{"n_layer": 8, "d_model": 512, "n_experts": 16, "experts_per_token": 1, "d_expert": 992, "d_shared_expert": 0, "activation": "squared_leaky_relu", "moe_layers": [0, 2, 4, 6], "router_score": "softmax", "normalize_top_k": false, "routed_scale": 4.0, "balance_loss": 0.00615, "balance_bias": false, "init_std_router": 0.0251, "lr_router": 0.000307, "vocab_size": 36011, "norm": "rmsnorm", "norm_eps": 1e-06, "tie_embeddings": true, "optimizer": "soap_variant", "lr": 0.00753, "batch_tokens": 131072, "seq_len": 1024, "train_tokens": 1736000000, "steps": 13245, "dataset": "wikipedia_en"}
Below are experts of layer 2 (counted from 0) of a mixture-of-experts language model. Rows are named router (the router's row for the expert), up (a neuron's input weights, with its number), down (a neuron's output weights, with its number) and show model dimensions 256-383. Each number is 128 + 32 x the weight over its row's rms, rounded and kept within 0 to 255. Numbers have three digits each.
Before each expert's rows: "comes before" lists some tokens at least twice as common just after its tokens as in all text; "mostly gets" lists some tokens that are sent to it at least half of the time. This comes from a sample of Wikipedia text that the model never trained on. Tokens count by the router's weight.

# expert 10
comes before: " the", " a", " been", " an", " not", " his"
mostly gets: " at", " was", " has", " had", " by", " were"
router:132077113099141063112137140053103134122115120122085134132129115208116156109086103119166061053132075149161128129127146088150129190118088068098209129128051123083119117148130096145086137100131145184117151107111071161106150132104105131148062128144132133147144118153129125126118194113151192109115102187128137102146112153176110107125117090164092162144129153143119152101092140142092154106054
up12:108075117093126098239101091187137171114142101147084153081172129150111130084126136121176102122053097187141109104135092188146131144177146152146133092136136104141132134161180110077147152187161093153132118141134127179079196131194116166066129141117132118087195109130141055155116138151123169112134170105080127153119131124157181107154078098161114151096152137132177141120134155065198101087150
down12:119097146153116111104141054026108120156137116099141134161078104149120153120112169136149110096112162114113145110121183113134136151164130061151127150088104118134153122118157205153147161134082144102086127137167173130141077142162152140138117115086047058156142117132124165151149176169123191151095133131143137183154087141105108149156165186088128141144116084155128103200112205155104136150099
up13:143154085165147129161102091132179182118108165127067127177124166105166145151123113099109140112132121119107172138064120038161177091166063162142156140143143087166111140199134056217166101139152142163127163089101123144159220074143088159135128084166155165168182098087166176144092131150137174147134137133142156118149148065119111183161173159114122116091145095136123133145155138103071167183145
down13:088124103190083125139132193093083109152090120179152082103148102157140149121122116134132185113154158144100100135160169138132116163196137183154114134086187112141079094084152174154194132148075118107120111157087145100107140189117121115097092181157082116124167100140161097137103169148062140115149172153108099128146123128152132138155132096088115126111138060110130131106230094066142197141051
up14:097148124070159117220167147088135116082112118120137134183070125100180124116122151150139074139136086086066113127135159089178176140067120161155130121209099118120145121151151049093130092172126153162060064192202155135160133086141139125086167138114109140099144119128142124156146113097170118130127189145166147150151175183140132176113112153101126103119142164097150092127156158090104161141129
down14:099105106113134094120087125130073091112150124167157148168092113078104159068103105152156131145138139117152142146071126151121102202118117112159116192154127082165132141191133170136165166096113069161144113124174117136164119126133151064172150121104129081158078160226162103173122125165102107137151137149106126107192148130126123143139174129074125159111135092107141134128150110126123165146171
up15:211184134142139143137106062189106219144053146136124124099123095081140131107136141123141143125121115101092108132142112088088146076140126051056126159143181159102173094178134075175090135074144106105112120101078091120108103120169120117163149081093096143168072156171145166136174139167109128122086127152060178110175098166118156113142134168221132145118100125088139111071120118195093118105129
down15:136074136039177148125194151115143099096169137117110098094178107161125095127154120134083088093078148129097154124107109129133150090117144107128088104155129074209164176130138108133144131171156144167126130147192143099140181138091160111108144136130158072109187158181093176047198148061123145145188155164096127114133113058101130129074136123106156172211151109133079172121122129097072151142130
up16:114101136103058107067179141129114090136125156152132117106154133144113072123092171104142180113171122134145148168133128094206106143126095143117066170122156159160123192124139124152133067100134100118061146151084107168177133108114096076101079058164122167166135154126113122121158100170111073153196177108126131131100100126125100170127180069117110134099142152146120133067174117134120212140138
down16:160137085118081102092165131140173210113109059077098112115102122085120133075187136186119163074108095082096153164071139112128170162160125088134124154075168079115122158114118140146108142142191142152171121119162160144136104145165100107149148144158119091144086123167094152124078121084117128137134132122136121108184105089159052064181111120091129171153158120088132124135072154161152157098152

# expert 6
comes before: "|", "\n", "-", "The", "In", "=="
mostly gets: " \"", " '", " \"S", " New", " \"P", " \"M"
router:125108124163094112107088113176092128158116099091114135137153068130118177059079116134142136108088116136116136154104133143071100092145097178204151150097149129098082113123126106119124129103132083120161169125200166109133113145145114126135143117128138118114079107088127094131122067129153098137112128163148125157141188151107140114140110130196136132092144121124199182111086143117081116132114
up11:161180130113112113093197056165120151114102140091077153101132128150161155116132116104135141111138109148109102084074079109167109111087138115139134116120142118044171099124141119156143137130076084111145173150213164140149123147132108144185125144160121098110146164143138105130152150215106130132085185146095143154074127071154140148096088120182166150121064178180180132086174100073108081167139
down11:152090087159179142138121152112086117166122124104136138139147121103085100141135112113157131138141077184171111128121109106148144210108180104106158184042163104132143106146123145115145130079097143019145105115122084123195092075097076138083144082099139165201107135166127201149098174184121103097067162092097176101130147141111091163120088121171148098140097092125121143093140117106109105169104
up12:145155114150169108170162080086141133139195073168121146151127157135174112125105082133082161185170120124194174095095165148156157124130142135158151138173111127078141088140164134100093144134127079137147164101121143122115162147088174156122127160173103159164112147110145136131120148159095139095091102174146153174112119129153171130121111201143170079116139080141163113127185085154141145138145
down12:103106155181065073100142153095080108121086118082113174121072211136133145113127131082135130103122131124121170096100126083132132095158104124082127101114117123162174162086140054173136052153132188102125189144130114060080085149106121101209131165171140152076088139090101138138116143108064109140080093102136112068119119127124119095141122124116108152129082196173087098153163155123137153128128
up13:081084108146184096065129094172168108140131164129209132162077171150184095150166145128107106075068128097113157126156168180129124123110135074107128154142158131062126151166088146127080103101111154156082160097140096136082148136109050117134076119147120096124167177157147151139135114146168113075133128152151072140097129143162194109198104096152114168175082163138169105121129175195126154126147
down13:121049165149131146087110130111102150215091044127119154083106130143114076124159108087156172149138135151057122100145149149112168090123073147130114174125113091057108154169113135154151126141118141091131066110119204132147107116131135122074122098106118117144135155109206116171092088111095168141119141182095090089135140134118190163121143102133099192211124145144119094102105103089141091067131
up14:147161159124118144153137111116120158130110110078085143177145118121207131162130173090194143142139130157122153103121165137135083118103080143143111124183099123087158064119136127168126168153226091136086186099212141118102165128102134121154132140113169103141138098077124101116137093165119116159127106147111175125100133113141136163136156135125135149125113079118101108107166144125197116163107
down14:160105104092087133142104145139159100127137184157120166089115170103121103175140109219123114099151114117115124157076084079082167142117103089113102085115159151152111125119086121128053181130090097046118164142165208147182128110120161154176116166144149130131035125124136142147141132084187094116111101130113122175149117079147218079130125126121149119105132137125161192098119025129099155138187
up15:118155119206137177122111145116111136143073086166180104053045134181169145143106147158134148129120158141160153161198103116105130131092165151130161142129146120196153055173083097202132126125069101170034130112139115205114121126129147151098139117130087097109165104152130140045159162075121132125126087100175161123074113097112161076080090096119083128138086137065103138147128089120136111109184
down15:144119102051100148082193168135141147115123139056123129093164151152169159127095148184115199112124109158206193176129121133091169132139139136130111120141175099074090136096136098103139162172099150146084177115054070133151106062099166130112071099123199115121142093132130165114130158096167147127181099130142145164137195088114121119113119064133133152112155144142114070169127127126071148089130

# expert 3
comes before: " of", " the", " than", " years", " round", " later,"
mostly gets: " two", " in", " more", " other", "In", " three"
router:123186106076104093147141121125094167171094120161168139128068144084151139185131159159145094183169136125127099126143153122186070088111055122146142097119110137161182156139061158187133095140064134179142124079117158170019126121117131071156127175135092173098120138135110157167107112137124118092186139172075142167081131132165158166117119126181138156090099124181110169116147105144132122129081
up11:080086152099100177105124113135134161132198095072133120151102167150104107130123117102110145147153122087085142135149135140093144099181074143071126190100152159094122087129124175109052094100053135119078179148113120128121143129105086182065139092056131208134180134178083116144122154170123142170080111091123109161110150131153188145139186041127127136157040166152129154170129138138104169123116
down11:157149183138114089129110132143126033088142102140111138114163098123144122153134087144116114141131094159102084126139086167120141142132162116069109116119142057095090112128194134129163140186161121087152154115115149135156156112153187130135114167174114143148151150113106089113130125132129120111154112086137101102114181109039168149149113135093150113145160111142120171152148153170116202128077
up12:128096101103131106119138141126194073139097059042138152109119117122146059093107119141107108135086153118153136103103138145146112173047137141101134138118124098124047119163122049124112160085137091113182085126117147136096192155076136122146127119124137074145064174143119094111164108112113112134142058192092111128104109110165136114122127132089095091079118176234115158192118160075182154153116
down12:144183133125131123175153170128144144223117122163118135125102124118133081107137123134162131144151131103111119071107130101087168150130137081141156218127098125095049119158109108129064113142163110138143146077124080119121101192143067145170166128161163101104107148164130129089098167133129137143143164109107107170111071101104144145084180121107109154068119106093171175107128176146224173122117
up13:085153137164009166135132182130060179144131137138203192143121065099134102100056152151087084144139139146142144128076111116124111211151085108060079157144115141117161121133147089113121138091108181130122132128116102077123139130152076153164148117162126162149125149102116163127137187148105156163139169132063102115125139162135172152144126133118118180049097082134097183099048126109111172134113
down13:130111135172198112166118130080115125139141115150156094160100168170159124152112123166069121138134093110187118149150101128070107121134146117097127133160161111087155123157125143141125117104132167070155149092093062093097134144143084141125099055128129116069127047087064140089092140126158142094107144167156087117038095098083131147115120175171153141209136105149120102112150164179106154129125
up14:112089181161137143163107073095120090134143151156100156117206119163161093084074105126115092154098161156173168118141061114142179138103115168130144131114118111174115119061061129176111150125142103069116137101112102090146118146193175165097156148076128129097099157136097132083123153122091087161117190105057094157087134097143083116156133200125112125142148124083159087191114052167161155133135
down14:095062094098142194144082102138130087095146180169077151146105077126143074179129129079189122127087173156124143146180135144146102163126155142190111151152131108143140105153169074138170106116181120189092176154119133027121152166086163144092101160177131156177126052082140129176146227117070142125158132150141119074174088131143115105083120145154116077130086143076179116139172052145113154164175
up15:110148077088134143095087174110123152122082200162120153037112119173103106132112141101173136118087159130099137135113132130165194164125123139092142082120132058100093087111070137089134204133152133159120077093098104153168134115097070146144126186110132131179141175063128178125085080153174147135122113160193104094109120100152122129061127108079135166132153073124153136158145182118123148131077
down15:188154128135167175195098142089103137181080118173119083109132106149122139134134131157093168180154097100175126129097154183132149201063139183154113116157089141107157131168094116086149158157201101081173120095100143160134097136150100106215148142170092220152104113194146121086097122163109097116138170072162167099092149104190108121081115132109118119198137115125066182143126126172186179156123

# expert 0
comes before: " the", " a", " be", " his", " an", " their"
mostly gets: " with", " on", " from", " to", " and", " but"
router:205089105138162099076137161136124203116062134146103150116104155149147159117175100153166104099082128158165091179100073135095129131128127127163111116136129181168118155132140076117105178141039144120144136155105126109112111162120131155181093132100080169151155184114170129134122177134109073163096081145148114127186201169189142083136099099091134110168099139143130166134121157125097081091090
up12:142115148121099113161130182134136113106121100108090045096084137128098097081108153117132175091136138114159123123146096105097162109087125141160145123139105095115144155097071137159168118106119097141052173142131172142152129154178151154141117090187062141135152103085097172122086143105142086079096138147150143116138189126151088132160173139136106132151122155142139143138123176076096131137184
down12:058121097132145114091132120107062112135121162176202183129150131097130081188103083094140128122080101154164171083064142122151113190139116080069170120126125151108155104130131136117145150160126227214092173170143111148145107062130133128041136136087143134224115105146106108113136116082151155094141093094072177152164179153141116126095123081077152147167064105123192106097135100131149113157108
up13:129105176170181119136131156065180139112180099100088153154129157117141130110087150197065107087140161142101145128136132141135097141136125134121173122133175186177104086107097128080096193193144141057111183111123130071165070170080109111136154133077152099111146201142139152132109073165171126113133120117130168161157136177116060155171157129075108097098162127177171068044104130176118205109081
down13:128084109133114160060148118130157057159116116168166122134088112137140087111108166140162159090157117192123110165123077133092113067076150122154161103098123154171137072092173186052140071154084121094088091086162099167114126151098132110156087122155182071133144120112121136164106122067165080167132170141176146035109193131165137118122115161115149107174124151125130091116088150129079077121141
up14:081134107086132114110170120121112133128113083180157201173173163064065113067106119091126131114142119149142125129049076136150137168147177140092135144179161129153150104136146073182105164087096170067112088148156168175100155175121176112160116137107148131143149103160165132126112127180166086106063108059093153182172111095182124105112104112135072108152141152122145115185127132119117145183108
down14:122110132103070154122107129153092130167170135131111112124095076139126080147121129126138124106173116151081110157140100167149167110136106114117169091143117209111112126167110155141172133182116097110128081173121083119089150131108118124075125142127121112106144186140128105165150091062095163159113141133081179114122173164132210164181148100096110104152127124116111102101123142094217035067163
up15:116118092154156151070145142127099178151117142132089093102091154100095149142127139177106171176140150079137080112102163107108138125106130091134115150168168135196154171099128203152129192125108128136147126111169138119161101157075130164160049123129066148138143102152171078112139162179136137104177132132091105135056130127160156164067073113117085115127120171109118207139139090128113101153166
down15:128133120120130112089132079145117109119186142075197145149130111101101108098215125148120111171156137168121169172133093136090124076067115167186086119082114106041174161138178120106081090142148161134127149111089117161148106060185103134155142056069132172115098118107139111132115158163125144171103154103143134135150111134151091082100128076090141088117154122173128199116127137126160153142115
up16:154182113121151127127185130095113123080175104124126100154146071093118141146113197184120168068159134112099115122140065111163122144156097146149158125120134080134119097120181109136111150116099148158166132108074114089092157125078167135072095113155099159109136141173119154099098146164128160154116129128073211087103116137137128140160106116109139176169122101159095043101157116100165158088125
down16:139178151124169131161123134120176110096113148116101085153151163172115127129162128124093096124083126114128134113127107152135093164092154133129161139077077166120123088176113131053113186099107160146127025133114190099121106139087126149190161154109158149160127117138100132092184125082106123089111131142113159106176134124145141117182079131197131118175155112148078084162112143113176144134136